{"n_layer": 18, "d_model": 160, "n_experts": 64, "experts_per_token": 3, "d_expert": 48, "d_shared_expert": 64, "activation": "swiglu", "moe_layers": [1, 2, 3, 4, 5, 6, 7, 8, 9, 10, 11, 12, 13, 14, 15, 16, 17], "router_score": "softmax", "normalize_top_k": false, "routed_scale": 4.62, "balance_loss": 0.0101, "balance_bias": false, "router_z_loss": 0.001, "n_groups": 8, "groups_per_token": 2, "init_std_router": 0.0083, "lr_router": 0.00033, "n_head": 2, "n_kv_head": 2, "head_dim": 64, "vocab_size": 4096, "norm": "rmsnorm", "norm_place": "pre", "norm_eps": 1e-05, "positions": "rope", "rope_base": 1000000.0, "rope_fraction": 1.0, "qk_norm": false, "attn_scale": 0.125, "tie_embeddings": false, "parallel_block": false, "init": "normal", "init_std_qkv": 0.0367, "init_std_o": 0.00683, "init_std_up": 0.0367, "init_std_down": 0.00365, "optimizer": "muon_variant", "lr": 0.00736, "beta1": 0.95, "weight_decay": 0.046, "lr_head": 0.00642, "grad_clip": 1.0, "warmup_steps": 200, "schedule": "wsd", "decay_fraction": 0.816, "decay_shape": "linear", "final_lr_fraction": 0.0, "batch_tokens": [32768, 65536, 131072], "seq_len": 512, "doc_mask": true, "train_tokens": 341400000, "steps": 4760, "dataset": "wikipedia_en"}
Below are experts of layer 9 (counted from 0) of a mixture-of-experts language model. Rows are named router (the router's row for the expert) and show model dimensions 0-159. Each number is 128 + 32 x the weight over its row's rms, rounded and kept within 0 to 255. Numbers have three digits each.
After each expert's rows: "comes before" lists some tokens at least twice as common just after its tokens as in all text. This comes from a sample of Wikipedia text that the model never trained on. Tokens count by the router's weight.

# expert 41
router:117159082166105103163112155100126121155162090110155102143151124174168086110094140128062142082095136102079159084128122116146081080172195122166091104105169162136107165080153174108132147120158149134149077075078161126131221092079090162138122156101132144107149127153164152046166091164106114150083120129159114115157121073138109113167088151141160167063161170153181166129087108091154152117156081147131151094163179109104167139100166118186135111080143159153133165127160120128157174134141098
comes before: "\n", " ", "-", "==", "The", "==="

# expert 14
router:186146106125106120101142120078158153139153134111154112109112155148166104108081120128198154128101167108092151085150098162153113096161147137170118091128154164159115179108152140093144180123164151112154136098071151074158136110086091189136132169110147148094125173146169151203126123167082118146078097107145086113125120073154094127196123155147146119118143174164157146147074100060111124113151132154174163071179148085105156099104181175135159112118150155148113144142179081072080117049071162
comes before: " |", "0", "1", "2", "3", "5"

# expert 31
router:126149124160097109184172124084155146177127083138165104119161172134145095106072141164190160103116168125073160135161106135142115086173158088152117069101191148140101166088151155118155163126156182107127109110100116121161150130108088128079106185125146153106142168149151179070130090155136092147076107155163133119146107093148087169160072145142127125111151123154147100093083133138147193110151089167146158093199167109085158120119132152098150134097151125156088151180163106098231158098065098
comes before: "\n", " The", " He", " In", " It", " This"

# expert 48
router:120133137073103099223170165085167147163136077110166083086155132160162136122119121139187148116112171088120142114127080158165124111120154121173155117104172171141115153092154164104135155116148167120165108098085174095152112110130093179112110171074144187104173197135169165159166094152094138160099118130132119131157096110131096180141118169143118131109173157144167170132082116113155168110161138139151171152145169097121178103109157156134168110117169128157089159145142091125030160123218083
comes before: "|", "-", "\n", "==", "=", " ·"

# expert 9
router:123140098154122088160134160092146170141180100098172071093135155181156109070108113140143156139119140095123188118146113157150103090150147081163074093115148141180055154125142154119142153083144145096170088126081174112188155107096091162112090158095175152108191157139127160077176087129133114152090074151149105121139079112142091185184084185165118107087132132148148131098110100074102130122170107174161157081134128097084173087104165174138154081093175152155128137159156151095138142089106100
comes before: " |", "-", "\n", " The", "–", " In"

# expert 55
router:143148108106089137135172144100165127164127100126151100118136167149152111095087153152255164072101166083067148111178133179198132106141151081120163146122160155147087109087159163126178137104144155118148125132116133110155150092075091160111143152112148126096164157166168154161117127136122121175109071160138102098131101092135106163142087142177125141093166142151164175117109116094159152107158139157128126069172145098059108094106150156150158124108142177150103170137144088093086174107122099
comes before: " |", "%", ")", " km", ";", "W"

# expert 11
router:091152127172083111060155175086164175189183106114190086092187130145149077092094103128091171138123186095116124111149096148165083098145176123147101110105155135134105153101136149129147146091156147122146081140099180094144156137072113139130114162091114151119154148186157152086135088127099103164117116150151087137170088096146094150149116154159170146130198128148155147123108120105171164106173118141127164122134145131097145095099164143198146083105156136153106126145174089071244188132151127
comes before: " the", " a", "-", " his", "ing", " their"

# expert 33
router:121140112149114116143156131118141134185177051118113114074165164149136094118099127125139142122136144085103123115178093135109125086144167117171077087082169131169052164093148120116145168110150155116144143107099168138125061107109093169113065156083118161076148153152161120130132112132124141168096124183157093096167116093119105132152118114156157160107167172133149165125086089086152132129153097131170155255143175102107144119105153139154160103101144167128105177147182107086135150130188116
comes before: "\n", ",", "The", " The", " It", "ic"

# expert 49
router:125140126149102121255150140085148162133181112093190135111163159156181108121071086131149127120100141124096161091141121153171100107112124113140055111103148139143081155114162133108146146091163118098124121106110162071151171105100093161109110154089169144104158124152153155051162127138092099177091099157193092114161105124157111156146081137138150135108142144133159133094087114122127163108151093134144141163159150121080136100081169139165137114118121120164114149159113094089244138118146107
comes before: "-", "|", "==", "===", "The", "="

# expert 38
router:180166112084122116131161131098155166155158117109155102156162171140143090102119123133149171086109140130099163106169130180135110096154156106179138109098151163157105170107125149101117141091142169088174110084079144116164253101120086182110090157099107124112168141160142154069164091138106110148139109136175119077147094109163080186142090155121126134107139157183163122106111143078135146125186104137152139071145147062141177079094142170134187113107173163137100138151161111102194161137164075
comes before: " |", "|", " 0", " ", " 1", " 2"